Experts of a small language model: 8 experts in each of 8 layers, 2 picks a token.
Below are experts of layer 3 (counted from 0) of a mixture-of-experts language model. Rows are named gate (a neuron's input weights, with its number), up (a neuron's input weights, with its number), down (a neuron's output weights, with its number) and show model dimensions 96-191. Each number is 50 + 12 x the weight over its row's rms, rounded and kept within 0 to 99.
Before each expert's rows: a language model's description of what the expert responds to; "gets" lists some tokens that make up at least twice as much of what it gets as of all text. This comes from a sample of Wikipedia text that the model never trained on. Tokens count by the router's weight.

# expert 6
It responds to: Sports stats and measures. Units, ordinals and percentages in sports and statistics text, such as round, km, %, 31st, Sep, season.
gets: " |", "ing", "%", "–", "th", ";"
gate0:43 71 64 70 51 50 58 34 41 54 39 51 35 63 57 57 33 34 33 63 53 49 53 40 35 39 74 33 31 56 45 39 45 30 41 82 47 69 50 53 47 31 52 55 31 38 56 53 36 47 43 33 64 43 23 66 35 65 53 55 40 41 42 54 46 58 48 42 66 67 45 58 51 45 39 56 48 44 50 31 66 60 73 56 35 48 36 49 51 65 57 28 79 51 42 35
up0:52 28 38 65 48 48 43 66 66 46 36 35 46 92 49 63 60 56 37 54 58 54 53 63 44 52 56 49 69 67 59 62 55 41 51 47 51 27 39 41 58 56 59 54 39 63 47 62 55 56 40 60 46 52 45 59 51 62 38 55 54 32 30 45 66 58 56 48 59 16 55 16 60 69 48 56 52 46 57 56 57 47 37 82 55 38 60 50 51 72 36 34 50 66 67 59
down0:56 52 56 52 46 36 38 65 49 66 39 35 55 71 39 60 51 67 32 51 50 77 69 38 45 53 39 59 66 56 50 42 33 40 62 38 20 50 54 54 37 43 47 75 28 57 47 44 36 66 64 68 57 54 37 41 49 37 55 49 47 46 57 44 50 55 45 51 33 51 57 44 61 42 64 57 44 57 55 48 51 51 53 55 53 64 40 59 67 44 52 80 61 70 69 56
gate1:44 53 37 61 41 55 56 35 51 26 48 42 61 47 31 48 41 42 49 63 40 51 70 55 32 51 62 49 35 41 62 36 26 31 50 30 58 44 55 58 50 38 42 38 49 70 44 49 49 40 55 48 27 43 49 56 41 45 51 61 53 34 54 58 66 61 44 51 57 48 59 54 36 55 50 60 33 43 61 55 32 32 60 49 47 76 82 65 31 45 59 53 42 60 43 54
up1:44 39 44 62 59 67 62 45 46 37 35 36 15 61 54 56 45 41 41 55 43 46 51 60 32 53 37 60 42 42 64 44 44 43 64 41 64 57 61 49 65 45 08 28 46 46 40 54 35 28 52 54 49 46 37 46 60 40 49 76 57 51 48 58 53 49 55 51 56 46 57 55 64 67 42 71 40 80 45 45 45 44 60 60 35 57 61 56 51 57 69 47 60 38 52 40
down1:55 62 53 31 50 37 48 41 45 50 23 66 54 51 53 65 65 40 76 30 67 57 46 48 53 48 53 57 42 41 62 45 33 37 48 54 66 24 50 30 47 47 63 51 69 47 68 51 37 48 34 57 42 40 46 33 53 59 52 35 55 33 50 49 50 48 42 51 48 44 50 52 62 52 51 35 54 45 50 37 67 48 43 29 39 48 48 59 50 45 50 45 35 42 29 49
gate2:35 29 34 52 58 56 55 41 52 25 47 54 49 47 52 61 53 39 33 50 59 58 39 36 53 70 38 51 32 43 52 45 36 48 48 52 30 39 38 32 55 30 46 37 58 52 46 50 40 51 38 70 60 47 63 33 40 48 63 24 66 52 56 42 35 57 66 47 70 42 55 76 25 45 58 48 33 42 48 51 60 42 55 38 50 61 53 53 27 51 56 52 52 55 46 47
up2:54 37 51 56 53 62 42 58 63 57 41 42 53 50 25 48 45 70 65 61 42 54 37 41 53 47 41 44 59 62 59 41 50 49 51 46 67 41 55 45 47 54 57 64 72 36 40 68 67 61 61 42 71 47 36 70 52 37 61 69 67 70 35 48 43 49 56 43 57 44 30 60 61 55 26 61 59 56 64 46 54 54 42 49 53 41 24 50 49 35 67 56 53 47 53 43
down2:58 58 28 41 67 53 67 33 31 51 44 48 59 74 23 59 53 57 77 45 50 61 48 39 56 54 45 52 53 50 61 45 54 69 61 23 46 59 62 51 34 37 57 58 56 52 64 40 47 35 79 59 54 32 77 60 32 41 68 64 72 53 31 37 88 48 65 47 48 32 62 25 54 76 35 33 37 39 42 43 33 68 73 43 41 69 49 57 29 33 68 56 66 56 67 69
gate3:51 48 53 38 50 60 50 50 47 67 60 47 39 66 62 46 69 50 57 74 69 52 44 65 55 37 23 23 64 52 52 39 55 57 37 58 70 31 54 46 45 60 57 54 33 41 44 40 58 62 36 54 48 34 63 35 25 67 27 48 55 26 72 33 42 40 61 53 63 37 60 71 31 45 49 64 67 49 64 65 38 26 48 56 50 40 53 11 53 63 56 65 54 43 46 38
up3:41 39 50 60 61 35 38 53 42 51 46 34 62 48 37 61 70 33 47 34 34 67 38 52 69 53 52 63 40 29 64 70 44 69 54 55 52 73 74 60 45 48 38 47 60 62 30 55 44 12 45 30 58 58 23 63 66 22 65 57 65 52 37 60 62 29 37 41 39 52 34 50 25 35 65 56 38 45 35 43 71 49 36 28 54 43 45 36 55 46 42 47 45 60 32 53
down3:17 43 34 57 61 44 61 50 71 26 47 42 59 54 66 61 56 57 41 48 26 47 33 54 52 42 53 53 50 29 58 49 59 43 58 52 55 61 31 39 62 40 71 70 63 51 37 61 63 45 26 54 29 47 45 40 68 69 75 52 73 52 53 59 29 66 47 50 56 66 60 59 54 56 44 61 34 48 55 49 55 47 34 42 55 38 46 33 49 47 67 59 35 44 43 66
gate4:36 58 53 43 56 54 22 47 66 54 57 60 64 26 60 32 31 61 40 44 27 36 55 49 44 51 68 58 53 57 30 66 62 47 36 66 55 48 50 38 29 80 25 57 40 56 44 52 49 64 60 48 64 32 65 33 59 46 27 59 43 68 51 62 59 65 52 45 70 48 47 47 57 52 47 55 50 64 49 34 80 45 48 55 50 49 42 56 37 61 22 41 41 45 51 66
up4:30 70 54 46 27 50 18 45 60 53 36 56 59 35 51 39 60 66 35 50 53 47 49 45 49 54 62 61 66 55 42 74 57 16 48 50 47 49 51 65 29 81 40 53 50 63 60 40 45 51 71 44 58 49 55 51 55 42 42 58 63 64 20 60 65 57 55 41 50 42 47 67 53 56 55 54 43 59 64 31 56 56 30 36 54 48 43 36 53 53 22 66 54 39 42 46
down4:58 33 54 59 50 47 59 40 34 57 51 40 39 76 37 47 55 63 70 49 57 61 47 34 56 62 32 37 43 31 55 47 51 35 53 45 44 49 48 57 56 44 61 62 34 46 52 47 61 39 45 56 32 51 41 72 60 54 56 40 46 62 51 62 41 54 38 46 56 69 38 53 38 50 67 46 76 49 48 67 35 47 41 44 54 45 84 50 59 77 52 50 50 58 56 38
gate5:55 52 50 70 58 55 56 71 55 50 72 40 38 46 30 53 51 42 32 50 40 64 50 45 57 39 46 54 47 59 59 53 54 67 77 50 55 60 51 30 60 58 50 59 46 45 38 37 49 51 56 57 39 71 81 32 34 46 34 51 50 59 68 69 64 46 68 41 27 46 65 50 71 51 59 71 60 44 34 58 55 49 44 50 52 60 36 53 25 55 51 55 61 68 45 39
up5:48 32 52 77 39 48 72 54 46 59 46 56 64 33 69 45 48 67 57 42 54 43 48 39 62 64 65 56 43 51 47 33 41 35 53 31 44 45 40 48 39 53 57 63 52 44 42 71 61 53 47 59 62 45 27 60 38 45 56 74 53 40 49 61 42 70 46 58 72 43 45 65 22 67 64 60 63 48 62 47 59 41 67 51 46 61 61 64 53 58 66 52 38 56 76 76
down5:34 64 47 68 46 48 24 57 39 52 50 28 46 58 56 75 60 54 19 50 45 66 48 45 56 49 29 87 59 55 37 30 42 78 40 35 41 65 56 50 57 46 29 32 45 60 59 49 55 68 49 65 49 46 55 61 74 72 50 44 33 51 61 54 47 59 38 50 26 43 57 56 91 50 48 50 32 55 58 29 49 65 31 61 45 45 51 49 55 44 31 41 46 62 53 30
gate6:32 53 47 41 54 49 53 47 56 27 49 56 59 57 34 65 58 61 44 65 67 40 50 52 53 64 33 42 27 50 25 55 49 51 40 50 63 78 62 16 31 41 70 49 44 36 55 54 47 37 55 65 56 63 23 54 42 19 71 58 48 45 66 58 54 29 58 50 53 55 59 44 57 56 54 35 40 46 46 52 40 52 42 62 58 28 45 56 59 57 42 49 43 54 39 55
up6:44 42 51 44 50 45 71 24 35 54 39 66 47 50 49 45 69 41 52 49 46 62 48 64 48 44 35 49 58 50 63 43 60 41 42 50 45 23 66 47 44 25 74 56 28 28 56 41 53 66 43 50 39 74 62 57 38 44 30 51 77 54 43 41 44 77 61 38 48 47 56 42 50 56 44 78 31 53 77 49 47 59 44 41 23 64 57 69 46 83 46 59 76 25 47 52
down6:43 57 38 50 64 73 54 47 41 49 58 65 19 37 50 57 72 43 45 57 52 52 47 46 53 64 48 55 63 40 50 35 52 67 36 30 50 60 51 38 56 67 33 56 39 44 47 55 54 54 44 60 53 67 14 57 24 47 66 49 41 55 48 61 40 36 64 52 59 58 44 04 54 39 65 52 76 24 76 64 47 55 54 53 56 42 51 41 44 46 61 53 28 51 20 54
gate7:76 44 46 56 40 52 28 43 53 60 42 56 50 57 65 64 34 45 34 59 47 44 39 45 63 67 51 45 46 52 53 28 56 48 43 51 39 39 58 45 50 49 54 19 37 53 25 60 53 74 36 60 42 56 59 39 67 49 58 46 34 48 55 72 42 53 63 34 35 41 39 53 45 63 45 32 45 54 47 52 28 70 57 52 59 52 53 73 45 54 45 44 66 32 66 51
up7:37 51 68 63 47 45 63 40 48 76 55 58 35 52 51 48 61 84 61 53 47 60 66 73 44 34 56 63 58 54 60 63 33 21 49 68 58 72 69 52 42 54 46 57 63 55 67 32 45 49 35 33 62 53 52 73 28 41 32 51 57 39 49 44 39 35 26 53 48 56 57 54 61 38 49 43 68 36 53 51 57 19 35 41 39 50 50 36 60 27 48 54 47 54 31 54
down7:52 60 17 45 47 55 49 59 48 67 53 55 84 45 57 54 45 71 46 44 44 34 54 58 54 50 17 56 40 50 61 33 66 36 40 53 41 42 69 50 49 62 58 31 48 22 57 50 55 52 32 60 63 25 74 39 36 52 45 47 89 62 44 42 52 34 50 42 79 35 43 64 49 52 31 34 52 54 56 70 30 60 30 32 34 52 53 58 50 41 60 61 60 35 43 41
gate8:66 43 54 31 41 61 20 46 62 57 64 31 58 48 38 43 22 56 49 57 57 67 53 30 55 38 56 54 60 44 36 43 71 73 55 63 41 61 52 45 46 51 45 50 61 45 33 52 46 48 62 36 40 62 62 52 48 50 51 61 59 71 40 34 47 58 69 56 58 27 50 46 38 46 47 36 61 45 54 36 36 48 64 54 63 57 34 78 58 50 31 51 48 41 71 45
up8:56 37 63 26 52 45 47 57 62 29 34 54 51 41 56 62 46 38 36 41 71 55 48 69 32 37 72 58 39 58 45 56 55 45 57 27 38 40 57 29 47 38 56 65 58 46 63 69 61 47 45 54 53 56 42 34 33 49 61 58 47 27 59 67 47 51 37 45 55 48 71 46 58 48 48 68 74 54 49 32 44 63 50 46 32 33 66 50 54 51 59 44 35 60 48 27
down8:33 41 54 41 53 60 60 65 50 58 54 41 42 35 49 48 51 56 49 26 31 51 47 52 75 59 44 55 45 52 47 42 40 29 49 55 54 51 37 55 39 48 68 37 45 53 52 61 65 56 67 55 53 60 43 51 46 55 50 49 81 49 64 55 60 69 51 41 61 36 62 50 42 35 44 62 61 52 59 34 65 51 60 80 44 47 23 46 71 25 43 54 73 41 66 52
gate9:66 43 52 72 64 56 18 39 42 57 62 40 38 45 67 66 43 34 51 46 60 55 33 56 39 52 36 59 45 62 51 63 50 63 37 51 64 36 55 49 19 37 47 37 48 66 57 65 53 51 40 37 30 59 51 30 63 46 72 60 32 60 45 60 34 75 52 32 45 41 34 58 41 62 53 51 52 57 43 51 49 44 39 53 35 58 83 71 49 61 35 56 55 46 48 42
up9:35 54 31 45 64 57 56 58 50 49 62 69 58 76 39 46 61 48 36 56 57 35 41 38 45 56 56 61 63 24 45 40 39 19 48 56 60 49 38 69 57 51 67 51 59 53 53 24 32 48 42 64 51 42 59 72 42 55 49 40 42 45 48 31 52 61 44 49 55 43 45 50 45 52 53 31 45 47 57 41 51 54 46 49 59 47 37 30 54 19 45 57 64 74 51 39
down9:35 49 64 44 71 52 47 37 57 47 56 62 49 77 51 61 50 49 54 46 47 66 40 56 42 47 69 25 49 41 44 57 43 69 54 39 58 45 59 43 47 52 42 53 34 53 43 20 57 43 56 54 67 41 53 51 09 35 46 33 66 46 32 53 45 63 73 27 31 32 75 47 68 54 44 68 57 43 53 34 55 26 38 32 48 47 20 65 39 49 55 49 64 59 55 46
gate10:56 58 36 48 41 63 67 51 56 77 56 54 53 69 62 36 25 58 52 35 74 26 46 54 37 28 73 56 49 58 41 05 51 29 35 54 54 37 66 47 36 77 48 39 57 43 46 30 57 51 57 60 33 70 39 47 00 55 57 39 55 57 50 49 58 46 33 63 51 56 39 50 49 52 41 23 43 39 39 54 62 44 63 50 40 66 55 61 39 55 29 31 50 37 62 40
up10:53 44 54 46 56 34 58 47 50 29 57 48 30 45 55 62 87 19 56 69 64 45 40 66 58 80 48 47 43 53 53 65 36 69 52 42 50 55 38 62 71 27 35 43 38 38 58 57 35 44 47 46 53 31 43 43 73 69 44 47 46 53 54 52 37 44 32 27 51 48 59 42 48 39 50 56 33 54 58 43 53 38 40 51 32 57 35 45 61 54 59 66 55 53 47 65
down10:45 55 62 65 36 60 40 56 46 43 41 57 68 41 42 43 24 47 34 67 68 24 61 35 37 36 68 55 61 69 39 44 58 40 26 39 46 25 52 42 24 72 60 41 66 44 44 34 56 44 62 64 38 48 48 38 34 38 44 33 49 51 51 65 57 48 66 78 43 22 46 46 75 57 48 44 49 42 35 44 35 58 46 47 62 57 49 57 42 64 40 22 54 55 54 54
gate11:43 50 55 45 45 63 36 60 58 54 66 42 51 37 42 27 48 55 41 70 94 47 62 52 67 53 49 41 47 59 32 44 60 60 39 61 37 50 44 42 42 53 75 73 62 59 45 46 23 44 49 48 42 28 35 66 40 40 71 53 40 53 34 87 54 58 32 53 47 72 54 23 40 41 52 30 43 03 23 39 67 49 53 58 44 48 49 44 43 57 80 41 55 48 47 76
up11:46 50 23 32 22 58 72 31 54 53 56 21 64 29 37 27 69 23 40 80 71 66 59 55 47 42 36 54 49 48 67 62 75 57 66 46 59 28 49 51 29 51 41 32 53 38 61 47 51 57 62 52 30 28 47 48 63 75 55 32 39 65 42 56 41 54 38 52 58 36 63 27 24 45 51 26 24 32 66 48 55 64 42 54 48 63 54 45 64 63 65 82 51 33 60 66
down11:26 55 40 59 47 36 53 38 45 42 30 39 58 47 62 27 47 29 35 61 55 72 52 48 51 55 42 57 43 37 69 53 52 50 50 62 50 56 46 45 41 34 68 59 45 47 59 49 36 52 47 65 21 57 48 61 45 45 60 45 45 35 44 50 49 55 52 47 55 78 59 49 51 32 36 54 62 29 65 44 56 26 60 46 61 63 39 49 62 35 56 55 55 55 52 38
gate12:58 47 66 48 53 43 37 42 51 51 35 52 77 45 53 37 26 64 23 41 55 42 36 60 52 19 52 46 68 46 47 40 47 52 60 64 39 63 53 60 51 40 28 52 28 38 65 46 31 57 52 40 51 60 71 84 57 52 37 43 40 69 45 56 70 32 52 58 37 47 62 34 50 31 55 55 59 25 52 47 70 45 50 67 46 52 59 43 54 45 21 45 42 52 55 57
up12:41 73 59 44 49 58 65 42 48 56 58 49 46 46 54 75 72 53 46 57 41 58 68 36 44 65 70 68 23 54 49 53 50 39 32 45 80 42 32 37 54 60 54 55 67 46 65 43 67 39 52 50 49 51 16 25 38 53 52 71 58 32 63 48 30 49 53 38 50 68 36 55 57 46 50 42 32 53 37 46 45 63 49 33 47 35 14 53 49 53 54 65 66 34 57 72
down12:55 54 82 42 44 42 49 37 73 57 56 72 49 47 30 55 25 55 57 38 51 43 56 29 33 53 44 41 57 54 65 67 58 39 45 35 40 52 32 49 32 54 52 52 53 54 59 48 41 66 69 35 54 22 53 51 47 56 61 40 46 43 41 56 37 56 53 57 35 50 46 61 57 41 74 58 49 51 45 58 56 68 58 53 67 44 46 52 32 63 57 56 73 68 60 41
gate13:52 40 62 41 55 51 58 36 58 38 64 37 47 52 60 52 55 55 38 59 49 56 58 52 37 52 57 34 50 39 37 67 46 67 20 59 63 54 75 50 66 57 34 41 65 47 47 56 62 46 59 38 66 61 64 46 54 30 27 43 49 46 43 64 60 53 42 54 74 39 53 48 24 35 63 29 65 52 49 55 55 25 32 58 42 31 46 41 49 64 51 61 37 56 43 66
up13:64 46 34 72 47 36 45 72 56 35 43 36 54 56 62 61 60 73 38 70 61 49 48 36 72 53 54 44 49 65 63 51 45 61 75 51 49 37 57 70 32 53 28 49 55 51 49 45 24 45 45 47 57 33 39 54 56 64 55 67 40 38 52 57 47 44 54 26 49 48 41 68 38 44 50 77 74 59 42 56 37 49 75 44 68 45 51 57 55 52 51 43 57 38 46 42
down13:48 33 55 40 43 68 56 50 46 61 59 37 52 56 67 49 40 47 35 56 66 35 59 64 51 38 37 73 67 62 37 55 34 53 43 55 33 55 51 50 76 50 45 37 44 36 31 47 50 51 35 52 53 40 37 30 44 43 68 25 23 32 76 46 47 44 44 52 49 61 38 41 57 58 65 76 67 64 32 51 54 17 37 75 47 37 42 64 56 70 65 61 49 59 44 42
gate14:39 51 47 53 65 48 35 56 61 60 44 45 65 48 39 50 35 32 56 38 52 45 24 44 27 47 50 36 49 56 67 36 64 39 23 52 52 51 75 41 50 43 43 59 53 37 50 50 63 55 45 34 42 61 29 45 43 57 49 39 48 66 46 60 61 56 57 37 65 48 51 60 57 40 44 66 51 50 71 54 62 50 58 37 53 48 33 62 56 66 27 64 37 53 42 45
up14:42 55 65 55 50 47 68 66 40 51 34 55 56 48 41 52 49 35 48 54 58 59 36 42 26 52 33 66 51 53 39 53 48 65 68 57 44 45 62 42 58 49 72 51 51 50 80 64 14 52 46 50 47 58 29 61 49 23 39 38 38 25 37 57 49 26 58 44 56 38 67 43 51 34 47 52 49 34 55 52 45 49 74 42 57 67 53 43 64 50 51 38 36 52 41 56
down14:36 61 51 63 45 33 49 55 50 40 85 33 53 64 56 58 52 43 57 41 68 45 69 46 39 52 23 43 71 47 56 68 71 43 47 58 48 63 25 43 45 65 29 50 27 34 42 39 62 45 45 58 50 30 35 65 19 55 49 35 38 29 39 61 38 53 58 22 75 48 85 49 58 58 50 47 55 26 50 60 57 33 48 68 58 42 42 48 54 38 52 56 41 33 40 72
gate15:32 40 76 43 40 54 51 38 57 44 52 68 59 52 39 38 52 23 55 46 57 43 51 49 61 52 46 36 49 59 69 66 49 51 37 58 68 37 45 37 44 50 55 63 58 57 31 51 34 38 53 42 69 45 52 49 57 46 60 51 47 56 40 60 49 39 40 63 54 56 64 50 63 62 54 61 33 40 55 28 56 33 32 44 44 48 53 34 83 54 61 64 49 18 58 38
up15:62 60 50 50 61 54 73 65 64 73 40 59 33 71 64 80 38 70 44 64 34 52 48 56 69 37 32 44 36 61 29 67 37 42 50 50 51 50 48 62 65 42 62 69 51 66 27 47 56 51 32 37 53 58 57 57 41 59 34 56 62 44 53 45 41 50 46 29 42 65 68 49 38 33 54 56 33 51 45 64 68 43 38 48 45 48 28 47 24 40 41 54 53 54 29 54
down15:55 30 68 60 56 39 30 40 46 55 55 52 52 50 71 46 60 43 53 63 49 69 47 47 61 70 52 49 42 47 65 33 52 62 44 45 36 44 48 45 25 45 68 55 44 53 56 72 54 52 37 48 47 42 59 42 55 48 53 38 43 61 30 33 43 68 68 33 67 61 70 72 48 48 44 58 63 38 73 39 35 28 63 62 32 30 47 30 65 56 66 77 62 62 43 56
gate16:53 47 42 51 49 48 35 72 44 69 58 53 46 52 62 56 48 41 55 63 35 33 72 45 48 34 55 25 62 39 54 39 39 49 34 50 56 43 46 41 60 46 65 49 27 57 38 66 77 32 71 39 47 57 71 38 31 65 38 24 44 36 38 48 43 49 50 35 30 47 60 55 49 57 68 52 47 58 64 51 67 52 52 44 63 52 49 54 29 71 44 49 77 49 41 40
up16:62 57 44 51 45 64 49 62 59 25 44 51 48 39 32 62 45 36 60 52 47 49 37 52 41 47 45 22 46 36 63 32 71 71 45 54 50 50 33 49 45 51 51 29 54 43 24 42 65 57 58 38 45 43 48 56 43 44 52 67 64 45 45 44 43 51 32 48 51 49 58 67 47 61 22 58 40 55 55 53 47 44 74 48 49 50 61 49 57 47 54 64 47 46 55 50
down16:69 59 59 47 31 43 41 49 61 45 49 36 54 58 49 36 66 55 52 51 58 46 56 48 69 49 44 61 39 69 50 41 22 30 55 49 57 51 68 71 43 81 51 47 78 49 52 61 30 52 56 39 60 65 66 60 37 53 52 64 51 58 42 55 45 44 49 58 68 53 43 34 49 31 64 63 38 55 28 59 74 59 58 64 60 36 45 45 43 71 49 66 43 28 47 47
gate17:49 66 28 47 11 30 24 38 62 65 44 42 72 37 47 36 45 59 42 23 39 46 42 44 38 37 59 68 58 52 90 64 55 45 48 62 49 44 54 61 46 69 89 61 60 50 34 67 36 61 41 39 46 43 58 54 52 45 50 46 55 52 47 74 43 49 50 46 45 60 37 66 36 61 36 51 65 42 53 14 40 56 29 34 42 49 57 39 48 41 68 48 74 34 49 42
up17:36 66 14 74 43 54 42 33 54 73 41 55 59 42 30 46 61 56 44 61 43 40 39 43 57 51 50 43 33 37 64 50 47 65 48 69 56 34 52 43 42 26 55 64 47 55 52 43 27 43 44 36 79 52 64 52 42 39 36 63 42 43 57 65 47 62 42 44 59 34 34 73 63 62 34 42 79 64 65 75 50 23 45 48 43 48 66 45 43 61 64 74 57 24 46 38
down17:55 53 27 50 56 49 48 46 53 58 32 58 67 64 46 48 43 42 57 68 61 62 42 51 56 58 64 57 42 44 29 47 42 65 55 58 39 26 52 34 64 38 50 64 45 62 54 35 78 39 38 34 47 59 26 41 44 59 55 25 53 60 66 49 55 46 74 51 51 30 33 53 34 51 30 58 47 35 58 52 70 40 47 26 32 45 33 55 48 49 37 58 32 48 53 54
gate18:39 39 44 51 55 58 71 66 38 62 62 58 60 47 63 59 38 47 27 46 69 53 59 44 53 51 39 33 48 45 44 51 41 70 68 50 44 42 58 39 31 25 35 47 56 60 80 69 25 44 58 50 49 35 28 50 51 52 58 48 48 29 42 40 50 40 50 39 37 55 60 39 75 43 42 59 14 39 43 60 67 53 47 67 57 38 38 56 55 27 49 24 62 52 37 70
up18:44 45 31 68 60 53 63 46 32 51 54 54 47 36 55 61 40 41 44 48 68 46 45 54 29 54 41 38 28 56 62 32 21 53 57 51 54 45 47 53 47 56 49 44 40 50 62 56 55 43 50 58 52 47 43 43 65 34 46 42 59 37 46 47 52 50 59 82 35 52 54 63 71 44 24 46 39 47 44 37 41 33 43 47 62 22 26 64 40 23 40 15 31 56 42 64
down18:48 40 58 54 64 40 75 69 47 54 61 48 49 42 48 47 50 49 52 47 47 47 47 65 52 54 32 58 51 59 53 51 37 60 53 47 53 40 56 33 69 36 39 35 49 33 36 50 85 35 54 80 48 60 33 51 69 59 30 52 49 43 37 58 32 53 54 52 70 37 75 46 44 65 55 54 34 26 53 46 41 41 47 59 33 62 51 48 55 56 37 53 51 66 16 61
gate19:48 34 69 76 36 55 56 38 25 48 38 44 74 51 47 30 80 60 71 78 69 38 68 30 53 60 63 30 67 47 61 28 65 59 44 67 48 45 55 45 27 59 48 30 47 42 63 49 47 49 44 41 56 58 47 54 42 53 50 40 43 41 27 68 32 61 36 51 53 42 49 60 65 55 61 46 35 18 48 56 68 45 46 40 42 58 56 60 66 54 48 31 47 56 51 61
up19:56 42 28 26 45 40 41 53 63 54 56 62 42 60 48 41 51 28 54 41 33 57 55 55 23 65 58 45 40 37 56 40 57 32 36 46 49 72 29 70 46 39 90 70 39 62 59 45 57 46 42 49 41 71 38 54 63 55 39 58 62 68 56 55 64 48 55 60 60 28 67 50 42 64 33 58 40 57 57 26 44 69 39 49 58 57 24 55 47 42 60 70 47 38 44 50
down19:46 50 54 46 60 35 56 65 63 40 43 16 23 68 35 36 77 53 50 32 46 42 42 48 63 52 59 55 48 33 58 47 27 62 49 58 57 67 47 55 75 31 47 56 43 52 52 45 35 45 53 68 36 57 81 55 40 52 58 65 53 18 42 62 59 42 31 67 49 50 45 37 87 38 42 41 46 44 37 64 45 46 50 56 72 44 54 42 50 49 39 53 42 46 63 36
gate20:58 47 42 53 49 42 42 51 46 56 56 40 51 63 55 47 59 46 84 52 51 70 67 30 47 26 37 62 62 74 36 57 55 32 30 50 47 52 53 49 61 58 27 50 54 43 33 58 31 30 57 35 46 50 33 55 27 57 52 73 43 60 52 36 73 64 45 69 56 47 53 48 79 45 61 56 49 53 43 56 53 72 60 70 28 66 60 50 51 70 43 44 52 60 46 46
up20:42 52 43 44 50 42 59 52 34 62 60 73 81 35 49 62 48 67 35 56 49 27 49 64 63 67 34 36 32 63 62 46 32 57 39 73 68 60 66 44 27 65 38 45 41 47 44 58 66 60 47 49 85 67 46 61 42 44 55 31 36 29 53 58 39 70 44 40 37 67 52 46 50 62 78 63 48 20 54 44 42 41 55 33 49 33 45 53 46 39 66 62 56 39 42 45
down20:52 33 38 51 46 65 50 64 43 31 42 48 65 32 45 41 13 43 50 75 61 53 34 41 51 59 45 73 48 60 63 72 45 72 51 37 57 34 57 54 47 43 59 34 56 71 46 50 40 52 57 39 56 62 46 49 50 69 32 49 47 70 77 50 63 69 73 48 51 47 27 37 61 67 51 69 45 73 39 39 48 51 26 39 54 59 48 54 54 45 65 49 42 53 53 15
gate21:25 61 36 48 44 45 58 49 64 54 41 51 43 43 53 51 46 52 45 58 45 37 56 37 42 47 45 38 35 39 44 34 57 40 43 57 58 55 52 43 36 51 54 71 58 39 42 59 51 38 41 36 37 57 78 60 30 54 43 61 47 46 41 61 57 51 52 39 49 35 69 69 33 25 56 42 48 34 73 51 69 36 50 62 68 29 51 64 59 42 38 36 64 46 37 59
up21:68 79 54 59 51 54 47 58 49 52 55 46 62 59 56 64 48 54 42 49 46 60 56 38 60 43 48 42 52 46 33 72 42 43 33 36 55 33 68 46 35 33 58 54 65 55 43 59 53 65 48 48 55 38 58 52 27 36 34 48 53 49 61 44 52 59 43 57 65 44 46 69 49 30 63 62 47 44 47 36 51 64 50 33 55 50 54 50 54 50 39 44 69 81 45 59
down21:44 43 61 42 46 63 51 65 57 56 39 72 62 44 39 61 33 63 27 68 30 48 70 40 53 53 41 59 29 47 63 36 58 63 49 28 63 37 52 25 38 41 51 63 32 61 60 59 20 54 55 55 36 53 41 34 45 32 45 41 44 59 44 58 40 39 53 39 59 33 53 60 59 49 50 52 43 53 79 54 39 41 63 60 43 54 40 49 39 23 55 40 38 41 44 62
gate22:71 52 47 30 41 48 30 56 51 65 46 42 56 43 38 54 45 54 65 54 51 38 50 56 55 56 58 45 57 43 59 43 59 41 50 51 35 48 52 54 50 50 41 32 56 60 49 39 42 42 31 72 52 44 66 45 82 21 66 42 51 48 39 48 18 46 45 51 65 38 34 63 68 47 28 75 51 48 37 52 66 29 47 50 62 48 48 66 47 42 48 48 07 47 67 66
up22:25 48 57 73 63 41 65 43 57 28 46 63 52 51 62 47 39 54 56 57 39 61 34 47 44 67 50 57 48 43 25 55 36 44 39 61 48 53 62 49 47 37 62 57 46 59 66 58 35 43 50 29 40 63 35 50 33 48 69 51 70 57 51 36 46 44 46 41 39 50 59 43 51 47 51 42 38 56 85 65 28 47 70 54 51 36 61 39 38 36 37 52 66 65 27 38
down22:56 34 59 64 52 78 49 49 37 49 68 55 72 35 46 47 47 56 44 40 34 61 23 54 55 47 63 48 40 28 30 31 43 42 54 72 62 73 48 62 49 70 55 57 40 44 38 58 63 31 45 34 65 50 58 55 56 54 66 43 57 68 38 48 70 32 39 43 62 47 53 37 56 59 30 47 50 39 52 51 47 69 73 49 42 44 64 38 54 51 45 50 50 34 46 54
gate23:58 50 42 37 38 54 46 27 49 71 32 57 40 62 41 27 58 44 44 43 57 48 55 57 54 23 64 51 73 43 59 48 70 26 55 64 40 67 43 56 62 38 45 44 48 63 70 45 50 41 50 40 51 67 60 48 63 35 26 52 51 43 39 47 47 58 64 63 50 51 75 47 41 58 74 48 45 43 34 57 72 50 42 55 52 36 44 66 43 63 35 46 36 30 71 47
up23:50 51 37 53 73 60 28 39 66 48 40 47 45 61 24 33 62 21 44 37 66 39 47 49 36 29 47 72 41 48 58 39 69 36 61 59 31 39 61 54 64 37 61 46 52 51 55 47 51 50 38 44 53 61 67 56 52 36 52 39 47 49 37 34 68 61 49 59 26 54 36 60 65 61 48 58 54 44 40 54 52 44 44 62 28 52 62 61 53 65 44 61 50 26 74 52
down23:61 68 41 55 34 74 51 61 52 50 38 49 54 58 55 40 40 58 60 42 38 46 52 45 82 54 32 55 46 48 47 46 59 68 51 47 68 79 25 35 61 76 31 39 51 35 44 37 47 44 71 49 35 48 58 46 39 17 57 66 60 53 38 64 59 38 61 52 40 27 57 61 45 40 44 62 48 38 57 49 58 81 73 28 37 76 42 49 54 55 65 54 62 62 63 28